config.yaml
n_layer: 14
n_experts: 64
d_shared_expert: 0
moe_layers: [2, 3, 4, 5, 6, 7, 8, 9, 10, 11, 12, 13]
balance_loss: 0.0174
router_bias: true
lr_router: 0.00501
norm: "layernorm"
norm_eps: 1e-06
lr: 0.00971
grad_clip: 1.0
batch_tokens: 131072
train_tokens: 569200000
steps: 4343
dataset: "wikipedia_en"
Below are experts of layer 5 (counted from 0) of a mixture-of-experts language model. Rows are named router (the router's row for the expert), up (a neuron's input weights, with its number) and show model dimensions 0-127. Each number is 500 + 50 x the weight over its row's rms, rounded and kept within 0 to 999. Numbers have three digits each.
Before each expert's rows: a language model's description of what the expert responds to. This comes from a sample of Wikipedia text that the model never trained on.

# expert 56
Commas in places, numbers. Commas and dashes in tables and lists, especially between city and state or country (Greenville, SC), thousands separators, score dashes.
router:507469517471454556535549547472565570518578516566502526587473619568486537468465505540580408548469440531544468518538566476464550535542404506536495478427520499484524595483500509470500535594497471538469519454539553537505525559482549525355380460460395425586450457517438520483516503483432544474401462508442439439522471492468526587439482506474612415483502451497418529480445489534539543465500
up1:536568569584458540506426457452552480525452437521488444534502468323487565470528600482533483542446592386471533461555454456505430546481576467490530480513534456472535435477571443558583436444472547483476524584512521562468541565581518515414421503506481526583529560505437461513534524474432551436489451552491463459514473438416538530424581506525551491469580499489454467501477513472548421536506
up2:444530551516520498528519408543507500488572494594504529518527357508502526540584422578456508511566507446543412482510468531514431528433595560473458504514478526558576519531556459493614505482505508482470563531510544374518431523571468484543514419491494504470468459534519493535494581429525521480506484521528409570470530518419386549523533512459453433456439472437534443517465391388480602506462
up3:538494448481504461505541435487588467525603481523553438503501433531543514425497446384564437468449568479487463490443504478478390503494418462488533498443501576542525496567486593516476524470558531583486557547628512461535555516512491457554412496402508535433474476445460468602582482460592411535514460563461498460462456526532501378591454497538543548512489432545476542518511540492423491560452
up4:573494460467437439475507464480491493533550494473493491438548550461430529509602617550441509497445415487550497407478500516562470515483542444534571517475496608505509508436529522469544540506489425446484512507483460461410586501496566550438516500480530465534491464566457488561490577513530589587475545472466447460557595521594364533510451538546443468499469556470518479486399462375628481448515
up5:499511517467473470519473462546490548452584439506469506536527395491551540474539502373481521505523441508387515504487454487473473454461556465466533529542572407445494416597472573532475432442479436462427564489417480464500514561429496519531458517478531555550517517503472593481481629557468529579691574531437533527501447487589534462498446597509410498463509513524512565536480526489472525489527
up6:513569488409525497457438502475462483491545472575414574480484523497453464532504471502559469531455553437520476492421425607475497519440496498658545501396464480434469566515586441482624443520594426573425502521506489513566491489478568449587461600522517459505508463415460463553409491523484501466532525488533511500486472473557497434543428448543589457476538490589475463487460577476539533423490
up7:532514556487464506593551422594474405533444361495494442476472480463465538513551508522536465424476402483487510522409503502442464603484585528510509459470505520523475473435536411529596382474525530494463495506537436452517541443586525543499513511493464611566498468537473486527518471558615515563466483512516535600492501603536619442499574427473437513556492481506532465509499576571471500511470
up8:578460592481517497397493479541586442455577567450524504566508573485529434506413471477451487521574476460447411416467530470526574529556472473487473513509425457543486503558515431495427549447470623512476576529455462494609472516470538524479564560439526506552481508478520535512462508494427442459475626512544457552486562439444555501467563595432537469391470588477569492458542464521524446484545
up9:456453496480525483527571535482561503486522559492444583520512607478596482503504503484594504587586484383487477463502483452411484536503456455548468427549509530483548386403535626491488468577575512508493437519429504527441490398548556478497504490567569502499476451556489511447435486504462506428581391565452512527469506491569461524568526509476512491425498560496527418472386490557538464413489
up10:486522467581492537538557488427569474462472428513497457589509477434410528542529504523447649490539514522452464436455563503552540562479489506491514456464482456471502468499567510513392493516553541596462386464488466511401456449422485520449508471434515540460517508411453571478523448572507604496511510535467442596536437468531540535467535565488537485422622491425483549599466448447588515495491
up11:616511462452538530468498534467445486483515498582545652473560476526497511461438515528433482481440494420558511522537511492507466561535485455523533397556552408510527570496478513460575508428539536425497502498481528596510526417556555424501595528517594462391530549500425494492528502562437495581489523483541440513519610546540444522399437513503501484519477530417406488433479444480581538487429
up12:571444492507472464489503572467536555467470546458507457361457429601433539403541528508401502472450549577485567585498565457552443610473572424495469479432517451550533487504589525490432466439604558496455482511490516488522424464555462500532495559529460556393462529382559494555429516511499491562570543472486520466433509515449522416553492554546420510517490489567482502466447536445502531524523
up13:573407442521548551557534504429487433530516526512452539441438471524507459533495432537485506509545490466452530418441536500435549489561418528542472460454467555481479341419569437500559440474485457567596476534462470572548490519541495476544480551465463590536484545492514533564619530469519440445454441491411519585570483586560522441418498533449576563564473544530422565489434495475499470494469
up14:571487537437491504510507497442443599454435411517560446467465575502425559514507501493562557537485530483499545523420565546447555497582509513520447478439474545496457464505464498416470540609540479438556547593409501540537472529517351534539470350493549588533467511419488359545519506452524489525486481551495435527472517517433534513585538512487537422561495510538496426498510425468540537533470
up15:524519591508511531420479532522623578497512481551505506538563544547516541578493534490452538487483513456459522522515498482516507466404546444516456430390533554457502508452513563532485446413572510498523469584526527500487444553399494620558383496512430501475535460476483539478517496503464578514575411474427395620462377544460460420475548529529459473482454526503458477436457474539536582528568
up16:573452529440433540440497408501558488522559501468475459612439479421461494560570500479521509571499473470489485583486523450495426557559550439465621497551509548525486553527473467479484448502502572412596501581474581519527501400536524379537516468505566428480417543493517507519521503512509491512483564482450350471456562575514443496529531432507511553437494542542521407527517453515445535407567
up17:504493523519484510509454517601468533545493519442437565467438576453521428499515450481466594483544504387524421455563477467573535458506495597572471528436574467505447445428461572492506602364492477527495551452498546514495506554485438506511505494498521575450564557459466472588502441502487472553493462594477463507537418572501445501526517544543522619524535482429396451523541551552406451494596
up18:456478466531510596480469500557512532505408539506522431531615452504533461526596467530563509523467549558519468425541485535501491548514492532510459460513505515525494489418567550417621471510400493508458483530432575489592484477556453525632476439502433477474530527479463467565492431551372474450449414584550546440527442478511567430455459531596446472555441610514539543466460485503544470462496
up19:547568403438463499518440511459494436454537502549512536551533496618514419423494478459470492498473480475475444492483512489562436597411486558454453486509502474553474476497410472605454507614531521503476458575459567571487547456464535423545557533548558508466559557477383536496527433427526522483428417416496488462506478524488540598532474557532556457460428489597538469525494501545527378581512
up20:507515482473534438459411512515543491483372539510548511579438430441485560415532473518495487463570474431493489572475445477519491434603451468483468464555542647498525479509517537457461598559516518496533571568489584533511455527550455492592509547453536489500504501544498463431530490433591538623550525429548395532386469441509485360492505478551490453563503484503484525516493457506454552473443
up21:403496460433419481526518527567505464510460530464552465432469469529405537515514535505448439442528445442460504473512555469399494500438429477547555490548528478520451504437481461570467394493499508571512476573484553554543466442516409493496571537564580461500532477540525634499419501519548435557455491514466448583534551533616577548530580428508546495554520455456522512451419578584484419561467
up22:445510515456457571485494566471530451489513558502589609441460521530554560525592505532596498502547527523441444508456504485466513433476521441571520558517416638428440539499442511521598501456446480452464463500555505463433531420462569489488512511502554496435502594382532522560412566463580500522532456483495491529451432495495475572582531510550431417434472578444591525453544466506489435530488
up23:454569501429471366476558404535519448470607528636521429527508476511508487478550469511442558468506460432459474520501474586595492438523560481531344491521523542459535558486593554416529472463494461496555465481558525468475488546497573432515471509522515462478494522507405510468572515393517524478538523461490543493477422532482551495556511418565435515460406459532633490543498506530499510500430
up24:466563459550488471510435423495618528540473552468557510440448619466454506544549552475570524445509535568474487430512515570508470492401561583596560480505440540471449524587502541474530483474482582445538445445471426496550462502487494518511488473477494427507493527389466506465438485419359517529591481521497483460508504591575437517469568474430408530511485511540409526557501533574475548581511
up25:538505529547433451529498496585448419483448548486490476512482506441538492591499533515534502528506569455514532391497502578467493488589437514473436536513484486408511412490494481487440493443505575501628526491480477569471564504458462503422442417535516394510505486430461581537540478552552488542373598627482554577516515473555492530544509525458493416433457550452493467558457417489539611543470
up26:546543557366521510497405440448446470527568565554433488555498515518605540443607453477510567473473540487469509523546506492497530547476459454446461474516503458486468486551359526600530525523495462536496503456404474488527531542443378443652454475431526512567494485504545419483415576485527442483540477438512476508588483479495524456473513612547463498521478505537472482515485472508596412547476
up27:379448504478517493503516525407525501493466505487531543533470568494494483507516563600371579480362516484494486550499465541545474429607521461463444590433566498491592516486518477490453470418556545526440482507533510500548492530540543561542432535547513430539480486463483498602517474498550397423525526526522559388450484506544467559490567490591479487662489532502570470510483532456557440507519
up28:484474558461525528558617354545546550483496438493480517499466522531522531573543506462521538515500501440428473609528544519386500601450501463548534571570500509539460524500490349437527524537641452480487505540488526499500501438557456435436544472536516448471447552416538479477475578560501512429431479509483496452510485529589473500450513464567501440537429558539436400476468520479497538561577
up29:564487467457555458584534482488581529592406495552437499465535507466560571543519585623517438518498524475523515468557479468433451443482482504498444492499426588453533527596455522479440522522475514491545491423471486489515594492527459500584482499440523577443438471438420541497431557497437487496514522501445447447481422559521478533378583598522528480488535495511424527555511525422578573379462
up30:570507557583459476488447470516469486414485486471460486567488436426540510499618503535594581523482493446455495515454574523409521615510403491405556427517436537450472468519494528570424489551502413547517545559431444559526370482504481515516530471551455526545457488585519498495510512544533535457440446575507449535531488426449487513525543491418561550478485573491533505491548541661512467484546
up31:562426436521475515530501548526570569421546457463582514456435495537506392551470512515511468617565540493502408530508508533531530497543532598437478519495424430424545592509443532450544523505447465461485485410464517560510478442486504529546500515566484507550460480440525453517483556391571435454537482415534474621453556577440519505560467547467441429528496627494497442544502453446405503473504
up32:496483543466507456515521459460459408444538554529454482567499508475505516560559516518535506505568485544512555469506543513491445475486553523558482582470543502560475460545448502535507484565533494546481565497465513573563511528430439515573421465539502489429522468440510464477570587537492437515450558496416520459479494427634368446567473688479403532493533342470518468445474492421528495549485
up33:519553466535516415604459495430507504512570494509508527448549504485479472501486564473535550534492470501503516438511456537561499594557474460481567566400483525414470390521477598512501480548562417512567453414497553443613480478505428506411456432492541513502504428506479577606477469447470551472561369547398551559422565487595464457515527507462448459581506521481554533473512482481442488547457
up34:519550543545518519515463533516452440492504577485454533575505574462464497533497553476476579511453530522551372551571506438485552489553514493527575568507427404505560424576471521484482487489502423481569474507459531504588440463459414481528503444535448471580474495497571402543425495432519492542575435500524516613525517473402546477468548397540485440493377555574536473505465531412467445574453
up35:579498457375543463572447481494493509509482409419551500578458502432568511517438629450404516502460487472458447448517434535483535384476542577431502516483487522512470542524573566506436470570532489593426521473394526553541520476425503595469525551460424522575573490548462466467537503507492466502482488506516512487416523489543523580449442518512480519445566613466527441436484548471411483458472
up36:535457537552522562522510531448510529499469526425398439559448455465471570571449456533492464484482496516481436558572489541457426444428489635476553578462525499520459588491481443451484438496457571462409579471469476488519480588492515533495528623498565594512599511506469472531451408440594522560547528578500521458529538480482524479570483521471429367509522476534531491520437508599529528499430
up37:536424465467535489462500536543502387418517553602507373562487523543453498474515468440550554524535601487469448506500502555542455494573541518492389484549519467580557420518513495507481421440495479541507574498523534479503481450444499463444512645469524478494460426475496542518498435473623619503475464573430473507542454475545536503500494553443445455520589478412567518453538431495553447523417
up38:609475445533519494494458454509585434444505488502514464369491518489588488384554480447426455477488507511510539495489450544560484490543508531530534465487489412518472490563433530496552626442569453434553431599484529472467513536448559536552521482561481520529483470491437516524503387484500507446487605553487503510534464419377569408475526449554582539519490420450473485563591529433509472573486
up39:514520503540466591513503470575500474481503574492439534468486411457454573418442485577505512549500558388459560427468563525546486420565495527542466601464440503452596451502424551583504461496545550455551558513496575482544468504525467442438520553515518455515447480529450393504545393467500494466425505503454594531569608597488394453506583477482459489469479500503481556427461428553491519521473
up40:499550572422495474505449433521474529522460474551553495501488479505567487476466468415508584517511490601458386451539471568610491542507489544535517628532466509516462522498467469510493483468461458512444479545587522519492532417455476460539362545551614535573512450529477501469534558578524544482548462442595428449514458509583575400502522478434470440429561500503397522548433540475478448421495
up41:451523474562528436451574569529561472463441474447502471555563458477483411483620462500533546563463453539534545411416529522427503549516441508579537560498484553537494389409498494515399567433511398510545557591443533522488546441559514546508525520510532412468428621517553423537501493545445512481474532491508549476603471497606525466513473568444464562431538543466529434497464517515531508503493
up42:562626555469508481498530518393473569503426527463503427530571538481522526486443471521513482573483483436459628547459545496532443475478538594467521582475506488560422555508401504511371533481496480471471510482516485456559396499613386520526452541576439578509517472516472434498513486633482553473502514412553536483453460525489532444507452445452485462573543518523502452536527451440560480450459
up43:485508578479450493523516486480536488419538414531555545468516527443516495420496415507600463493428478538479543581528426479517524513466477442432534554507517483495531496528548514634478545492483575408508436513446368485443417475456456505592466507406420452488507436533535493467568543572598495514439526531530570520565578440513421524495427520495431512547473562542457520506579453575505468522385
up44:520477454427466445450540489441571530580461466524397550468602467509524485532408493536502532560470579456497524396523467469486473544468565491511453559484564521430482534453546473525603498543533494463546502482569512567443420362566617504532487410506447495527540507513536502492427469558536518562427455622507569512394454493494516506537585525449558510516445441454549546546474508492515442423542
up45:468545497565593600514532438519542536402425496548465533559474481484503445514449537546547552540533565431508539446406332543520588456527528512461565476444474567474463528515530490475477436491442556457516488465508459497608496467573517516595462500507473572514504540521502501397537573441388532506577513489482483545473498443478533506395488492492496596506516436554437574557554546497604493528470
up46:512558484453503462506502505604497455423530416563555513479469473470569471505471447433419408387489507476503465495403492476586454537573461490464551582562503479468465494542440405523541479576478493507471549479445485521464513416436505466537520515483426515438527551498537484576455526525523524505573439510464516505543571459536426516570494489548646496451636548510469446498558600487591463461589
up47:592586469547607552434476535556540434547416485562525488538523459457507423498451459523524523578532559517560441443461433535482496514622422478575471423553415528470482559486466499440424502486621474516559484582453504405570441418550521506491473494453528497568499510530508481523462530428582474385483500524520551543476490393404492469523516450548494537476521559508492515535479419451494530542564
up48:373470516586583494465435574504456510465543480562550479468549506556542455517434385502496522448481460483430502429442450478535435489537563472532485561419546517500498498465454549514437457529452514502652434541544539517557460573463540530484540541470483493609534523521422460524534430565487461514501511475441475494524528655513421381556449572439510481527504532507487492579466423472536570504492
up49:490496506515439622426534512496544416486547474551495617489451475361556443553543394520474453517451477514432490525504466504456429577466520453441468519523370531547468478541574584457444494537519500551520543542500551464483602451445489579469519499531556471535519511448535533454465529618527519386483500456460501508489453556547615480545509497413523482468526570450545497487556495596472503566525
up50:505475447519608506540467479480496478470490503536496539504541587511415527436495404495433471460596549469482525390454495443631502500613498498506448467591443538513438524536518459459525509512473523449434538395510554542452478452465428503500540517644499458438494472550500460590553527498435520391550411470487541515452484518598438479461459519536534483440485426588492465575454571541517533529521
up51:601484446431553512463460481494525488489489457493520476500510498510418516574501448567501560558501522481485525466452502464539499496535481444535462528412488477462522417535511527456581415489500548497524507491539523578385449566513558421589563443489429490547542551421502443571539566495585540497545490507522474513526498427530506624601506407553580498406500522471419434549555414538480343540486
up52:574473403522503524452414458500503522508504425475445518497481499534503491484427545543507429511435466434459530498516488482553515468450424447489562550506594460484503518505445441492446573492528599509449438487514540488519477354575498536509517546535642645458551509502520567508479536411578455475562447426479654488542539454481489521574557486462563554524498530512483458469451536419504468583522
up53:617563485521521529450421556506488531566518531566490572442559469401460519436393533485475533391466443492473490535504555583611532588537548509499505531522501413467428413503501457529481530508623519432469558480497490427560442412526446451496443520457557464539522510537436515475431505604473472521456464533516495511460529407441448492532602495566538440491417433496509506502509493447510450562554
up54:436537511481553517594512530495581455505582427532462480474541428462451518504497484448487563522465508439385602540503486443532428466514544516481472437597512541526501536551544577498454413493521557475562432614486537568525453478449524474492422500510427405474457427523461560537536420534455498490453593526496538507547420596593419438484563569440530531466534542551470486500441452487502585502570
up55:512512527361528452475539479456485427482556499535440463451476494422497457489625535468477523490436595501481459530433504643548446437545477462525540518552500495535606499552479492492531469494452556460547468430457513500446414458530559402527556526603522473499526479446519477492438558446552505555389495540509485474616498556554562444424535586533449536509411505580470565495544451473465465469526
up56:550490484499540513539462483459475417447497457488441478510542411520503559464584427544521485472578560391494492539405543482588470483578442549503470538482497466492521520479551437559495486543489577462603505434557443495533544466520487467443457445629552429511481445619497497451532488613483496557406557478504611455547479541531408384410492525495492499448514508505468568440472505436563532483513
up57:521439523449508475541419485515477441605472485561504523504512481427493560501543506582596479530397540451511485504555598526504497545475516536431606519481424495495520461382509413502439459477574487451507511485511408460537395513392539473522441504449493491491487512484455444475561538564541517473453480474467447424548559528645568471510481485612511597513476479529545416548441560465541440447532
up58:581565552543507470481504477421557548374458447472541547508457478403532488461596464460470474411471539583537441524441517524569443497490479466517522453498559522534561444532497539562477479442603542520469436474455460499545502542494462488488559485439440542555484573545492549561473461550498571526624491506386567428368495454498423509482522480513432594487562463573491449603472496503514478466551
up59:518555467428465611595566533496520528504499511489532519427445487454550518490394477433406521439452454522516429527549475545544495567468509549469470512439528459500501516498500511495422516575593494462458384487512485599507539529506396535579570526527488460481456479527499484434492595516538517548399482458422521474590539392561532470496495526473511515569471475477553489536478498563612353448441
up60:483564512361516405427484378518457526517496490561437496527470440499511430441570437506485528460502520504551470526461591469484436488560533525480495484544455477514513552550492534577564522420510519473526504437582525464567479465502410501544516424510500489394529550521525456489563529521554504496510584464440440544384569497524455436466478620533485374505488474553562455595460494481444599514564
up61:443509409520447584494525491480520522498542606427514501481530473462496417543603466560538496520476512381501406528441482484470411549488523560473549519415486433446502533530508484574491399484448549470455453601558458424495531445478450514541580549475473527668463453491512465573501475584552505546451547451482477502542498588503547445491538486552466527430473478524533446566419520586501489507418
up62:555469422586513533467510500424401486442522526383467434471514488451490573513531547605448436522560476453471632437511574509444496572504462550529464498398490482480474474604513497488492467487464469524456524605408529528383507544525465555560473512447476496510401546486481475458524520457526559530460545454618475487519462584498451550574506591486481577505497496483517541523532489512600549578544
up63:536492537406524452503435633420524505410594482458435553510538560471500564552612494534521454491469490514422438441467498528485519630557519453528544475480486571506492487539424407549410542529451498510556513516509501557436401530562459477525429468579569463502536573535524430554457480544578482500520482546548506434503486544531485568463544475406554440443434538524537385510541531447503500512515
up64:581516575565549451406528523560432492464386477453522578528446458424510570511588458500559487500453510547467518436515459533567506497502501551571572552581511437485487487490459560515532530470454489513438410502483445522521496427474505506551580567428439433564494504534411588510494546536508418566467510538605386530570407521512531480476534506487494482550525485571597406455484423543512560468504
up65:463535491461528496532490476370454485546537463527463517480505457424489469638512532514467522529503519497403515551432543444568509496434577405570528542584495499563564473529560464496567445510548548530575448550417500505418395526548429455481549538539480522515465513474481514473533470463544522567602470492467401577425423548453512455431557351483469473508461428544498495490581505501551519505558
up66:550500622495451519492483483507480445421523622470525487576547479433462472509510473589460540451459554542421476498495469564460460514579481449544502573468531470523545500438629514518448380528547497527466536514500492501505503455528485524515481370479481464564412442495458463567536386496529529522545594502442544541459430484528397610500548507537526563600470552495493489449406515449484574469528
up67:417577515457485500460485522422541444482455444440508356596500453490468437466550500527547534512610542459568514490443454388574543492525491488415582461548484505498505510568435523499521470528635439509528516561479501524546532508501514469551399445461556540497562468522544427566480424549514477511420540546515506465530562495588476388527472532528520518434567479435532566517512414550502589469533
up68:543478482569549450428454531570497391582438506500455511562370517570602529544503575455475457479451477523496526536520433596498388416456521459547535499428449565477497560491531464590457539435574453400465504486469550517556499546526489520500509443508526443523417512548477498536569443414493560486473540469498511476477502588494473429560528548505497439588419475490428529462482385502503544538565
up69:438437502439472504501421523526508485475512485583491494515547507495495510581598556517437523567471502472482483526575557436540501479434452477487411542494448587417612512485514406549491577489423585489440428480477559546469629552558480415567577575379451448474456483470498461494497434476544485460513539434459505482545505521530478516477448541512439607534492516532534452586540401470500522405477
up70:521469506425510486524500514416470524506593563529519411466480551477555476445496560557490524404552526556575483510454541499495528502528585527524569512477477535481536428482447444438514503500597520495469481648465461495452541453553435613413494475527484457509544458511582508581591475488449475500436518579466552445517487505426493458397527488418538462499603465487550538393444445442558554458594
up71:493502554437493443489567467589512439498420554468481587451430539473487471414511496492458575473548608445452555514477503546429520434569523453543582577540513495511402459475555553553564474573435588406578445448522508488514503473509396429557559504467503506509454514486510455456427491462559527536543539479508466549513508487567508446622481462493476564523512537437476338511549486545435477529475
up72:498479507540604535425607468618486518489491513441539463396457471491556537536459459490465457485502533502537572472441586468445501521473552473498596448512375523446480544525463502487426523427456545544472570500510603489545498563435498477468536473521474539562482523523466515595552486501500593528489498470507456472441413463515460569409489616494348573495523563490552517487545528522499535389467
up73:490458556468622523529473478452534521515427516503571408497597496442631460484525469525477452447475493524517524449459441452375558452493595482556434555506493484558534523445502600517514545488533391548480494639519484531539547588476449463422536506448505407449555450562537566501507529464499456437486451507518561508519469454531496528516555443456459507436440553478497448414559590457518562473489
up74:521530482454483565409496540493552536439505569574403502407497506563496512481459491477489454559434598485599520486467474484539511473588500510498462512547433535462465562446483516382485517484440540516487484646537474550509461526477563464472550472449515413515449415543550474459540516461462566519578563518449588469515502499498391527489451434490517615551489519402588478458514399445479526561574
up75:458488419601524395419491488537572451584525575531508479387543501525448513478543358581457515514525513470514515473496511561534424457491400534538430485475481516485444450476470493567465470495563484624470516507497537427509504471513481501453572543507494468463528545593569597473537479585462475488476607550550517445484521435443543451493572470468395497510428453509545464571543427475481517585475
up76:491504532503520465488521525492525468435456563527447599618414515533484556535494455412448457522449524436534421481521526458568472413600586526548495548470544473508490472435524488469547521482576437406473548535425468625513453459532483502426547486563539465510467525521336475534481544543479498506551517533498492473611491451497512458480470501499389532537527439482476543406490454553546538370544
up77:578460475502502476564490488491476500497543558491566532442521428553510484496489544439472452539496559487465470558510472516587514461532426434505467500565466539505413448484567423470453557534546377507512572487576582431540514450537451428543495520467579446537471295492505493486535479532390462583528478497546388509451629574467499466512547530515529524553505570512477539511508510549450496573436
up78:437493432490489379504564437503528549431623488423520502520577569571505412469604588397461448453522522568469483520480455515460517548531572500563496545459452558498464480474540497553507486528455482503517478429525470416489498434465531592592516441491578485515589488534486414521514488518531468496512532543545564634531468523508506456460536532454494621437555563553505458587479504438437532449494
up79:482430526494520553523445545490530490479488529499432483424567472456596564573537532522465475513520464517569461555417602471497493481424513458451416499484554465599483386536485450474528447417536467528530517536443436573537482460472473556460588522511556491382569544553494490546469568472462519511485507553524383635563431571472454486516446505516510501459530566573483540412530396566547496448497
up80:385461576532424525455568445484501492446488545504483542495563581555478499532529506498429553480473501468480481500515506608531467497473584465545507506460460473469517584548626511415514449581497492493442490503474487461452456386461572466511568500466637495493578435468570562456513591492475418554444527515466510490587441592476587535525528401465486486456429491485503553531476435433535513417444
up81:478412536524512472512499551401437515531567450396404473525405579495498530479459500498471460482466479551548443486439478495450588527466443459517498488499457535410503462483556526470431502522566404454396446516460499492572452444585460561566529475541566487549552560501582493514563569515474484493450479587515542413450450522436507495569586494568433512628549509570455458450511530422576473515495
up82:466559478431423477508528562524534395504543524492541517608505393478396512555471427553540575554612474494497486444442520438568547427471451497490474513519678537431467424579496455504508473529496407487554467570593527499552475501511479542487531464503575548431428496577439457506567517471531455459508501480517550416437526543499487501484480486456506544389488477594539494485465475543504450479446
up83:482492460521520508507551530479556612465476555527506490446456509351585495582478503497468561579439503461543469418544485484638565469562479480410440510534482452476536443534518510465562505470499433495462576456400517603477458517461524408417483559577449467486423463468479427482504488454477513478524538430585525547444541469521533453485526499578535554557372600469480461495541496454476532452469
up84:512463451532441641498561467517541595450543531529383464527427466518450452514472547499544500556412549443494570451535552463396492551553565506430473597531527546503447520392569481505537416491551471486556470586563548502495495438547476485546409480511542475508548545496460500591467486568541548464480529468448541461449498561495384479502521369433523506465502571517563551499503515464427530503539
up85:522550404519504466577503456446576401459517571436513473495505530535399529533525516503514470513550576466471491503464549583488383436508533552481420570515445551473619420480527484580488510406485459471408480571428487456508485396531457522511473481558460504635527518562513540527514516466424515502435538509454541533492567536480568426469535565484598486512478439516488471436483480530548417506604
up86:512421503492552593526466475541434434494526542544513542470494521578520492501538479441487499468403556455479506540587430476561576543465452557538491436451468526473439512558403482361484515493486471469470418431462516490612496389524527469545508453555539524449519442475405450436595503443474516518546473449517553448447442550459482617594528627554530484483499531528524594561517496524447483488498
up87:460499496456520528546563507517499479494580481420473579604466532413490536482519462462540484432536500535495594527452514521501410494528557504502479531523468508557542375521494582533495486504559518516481473528558447531414428474484577566508439485530497547314424499536496595515606457448437488435502442502554448553490400513426474485420500463499554491550608520415516486510506536462489403478555
up88:469537507525438530429430418575549458507502502513450481490539474553493492514472427504624520504484558465460518478446554498417528487601502473496493475454451554445545447515537520457516445584558529478573491635483484489499490492574532500484377472486489581554488517427372495507552435438631529504429521478505531441560529525640401499466428543479529522422495519457479559510533525436506567452524
up89:451422486493500485421511434474571483449516430439484466518434470557535568483499555565572511599488513550559432452391512461517438443440574535501487569458505546411465601461512584532523495476510563420513516496470553441447556440486540443567586563506502492475469453497543619528424517543472542506503508497522583505467543443478541433590579537496424537576501422518520414531440521509487514501392
up90:479465425531494502493528526511399448430469430499429521497542454531508470522550487467463551632512554505501531473501507589518448439521525623485525553491517482445446450416481453590538508361462567471533484510543388592451554521456486503511424450473502461492436581485454442555532421547498542452515586491529486502538485511472386505533535583458523561486460477553538549601477465490452495606577
up91:462433510589458429362480583499575519509483489444480466571477458539513602461476404520530543462478456523480487473427453548500443520470548527499475457550473546540552462532531655462533487510479512594567513451531555546502530422567538416513445526470524496479501452449510441531502558395430465597501522509455525576462517424513525499536429386482529497479539534597398476503524540482477515527404
up92:499474462506522559519458556569486519497582463459544486479400437541442474537562478542540545542435535476502436484465529515492442591512536498552445512443473480506535388498519519414567457506507444385435434579456520430635527445493492518533470481565473510495446527457496532501520449502485622453581594537505481475450464478522454465400536519451511526426546499439466473553537586407568595530399
up93:485510601483519446535527458540491464443478602453489478429557458487557543455560518414448550477451508542527481610488475487557511607516589450499552537516478405501491458596451532453417449367532461610414458506477450458486522614476459455531489536466542502525429498419561512521457528469499553496530523492527503595529549536472468444520464540433366505553529477539535447530507391481467511466501
up94:527551516541470499529495517553523498501533561466564467486504498517538470458499486494486516463567520502450452528549499483524479414387538528555509563487580527468536595583404499403449492455538429432512507440469541437561511517432388412487462447499460486464465522511479509556415449567497376389495511543546499524538492539636529444480489612450571569542468558548471497428536470409585447508443
up95:520358598509446579528490486531522516489565473584509443508533435499460582437511474459503447476536512465573531313390496486535517529505501500610444554518484472537581473527504539514501476464595475529512467502476463497457571563454484511477525476550488487581526508510557484414473499481510415444414421568488559503439470518529498598514497565518492480476503624498485477511474556522601502460395
up96:454516461519470486557515515502465493477509584508489554490527409538490449494472543426642540479462488493456526549439484480482493378535572609443486445469579546657563515576477551570500451487511461482515551462472494462538406560456444541554526401511563500470492429489491447506471545438458532462536489511351545529512555473484421458520469487539546478625482546493515494599498524437441541522480
up97:525501559507531547439497461493504470550469416471399550450503465442541458601494513459440510477512497509581486434468572540450479513610515557601474538454456453507422424474504523435531492538443497431423431553494470477428403512488479438490457466461585545452451493480580501525532406550561482636544533540513487566470529516545413493577506491592565391423410446520518508497486467534507456472540
up98:559504553519539509461336513440514476490488478574517553565478485544495472502549404552382402468517493460480483523502496470469566500493476538587574561416523494553582530593453603482521515435455493520509490584554518438525516559452399467530464595527529614426479477543480504489571468499550460467567489528491477479499479479472637481509496504505523497529554482455519475496520524466351528502403
up99:545495439557521453545536526574421475531511399442419432493540427457531460447494505555430477459500507539516501463427447575491440442523533573450478541460426515488518486488599469530624524615594451526523512477485553396475549583414502482490508522509535533455516412553405558528488465478560517445508601427521518517543539462526583575540545543499543476571496565543443437475552563460508560468520
up100:513418503535446515532463501529476448501538533540509429532579488461492497538504439440455554374403529465481520527570561467507479497470517574587563487575459600454421526577480589475493514450527557415451514521528426496511524512540424574449478507428509446492523459455557478538507508518447493464582541531508532511487475418512664506497431389467466522574578520447518518538575478497459489639522
up101:526604472413474531536476472489582487551420473492410559563479443529501439574525487591461505452467513483484461479494591460416434462546510595579505533518424533560512461517529457409472469500561365425463485489632527484506458445483610534481511436562484549479440517441580505542511444580472554576577431503515447552461527458539552526513558506549458449489511536502533569529475451438552506480511
up102:560545496480488485490557571528471512552545406502513467493478514615468544419498482390546539485501442453382465524581529559407444516507543503522485490529533478469546482489490526472592457526514570491466518530585465528463506487547381535556476530551484525498542541412552516494421472518532515603412480500434484511535523473551444493566570384603418510469431432520587458563618529511476518479572
up103:542503522559575525457516449470497485394517492466544557458533416554530469412460510455476487454441514547498514477522486426530405541454519627538452501577467393467447546442505500529503528449463417474531562566487485546597427518535453624526462584500544475511411559587449497483480544484473516523534446558617560545486491526584538451539390478456483535491472489440574469556492533498452470410527
up104:499513521460493640445423459444501483562402494512565506408512501502457495474543429423349507478543476471457458546497489491515522503447505502467520652498510595507425471526516544486569565491564569513518526532514495458472424516519589475518435455471608369491471493489511522568445598550514529445492456517509567550519572476583426429542443541562547458525458499469510523489472402498493534523492
up105:510586445552542575558430499435416504538455479469502494473483524462536480486446513394478581594540554475539451499565521496456464497416552549442511496510414472559474504459511496533531467524506540453541567554461531551679605487527501587529426537629508445490485491523639501546485546456456471495460482442424476520509479472435544530570525555511427500446488522404511456508460461514459551520425
up106:466564525533552538463456559459485494505519489406508517449486532531437562491445477553421496434482530499558456508513488488612573345449496466531595518487489470582459527556446459480462544499526478585585450466543518542428530461550414432556555461551490429486414475528568508548363584533419516471521528442555539519479491477541513353535514544545467491463517442447539450504510442476469452533436
up107:595511612539486482590501495475414442474509512473469541520453495407533432531502553613520512469504485498538584468511480453459392491495469530602462481543475530380552517510448590454375481461549554519509431519577488445526450506547539572554525425540435460479473446546441438502535479428473548493452552493521530565520559475487437527536605545471502568527547510476505557405489421501504515539398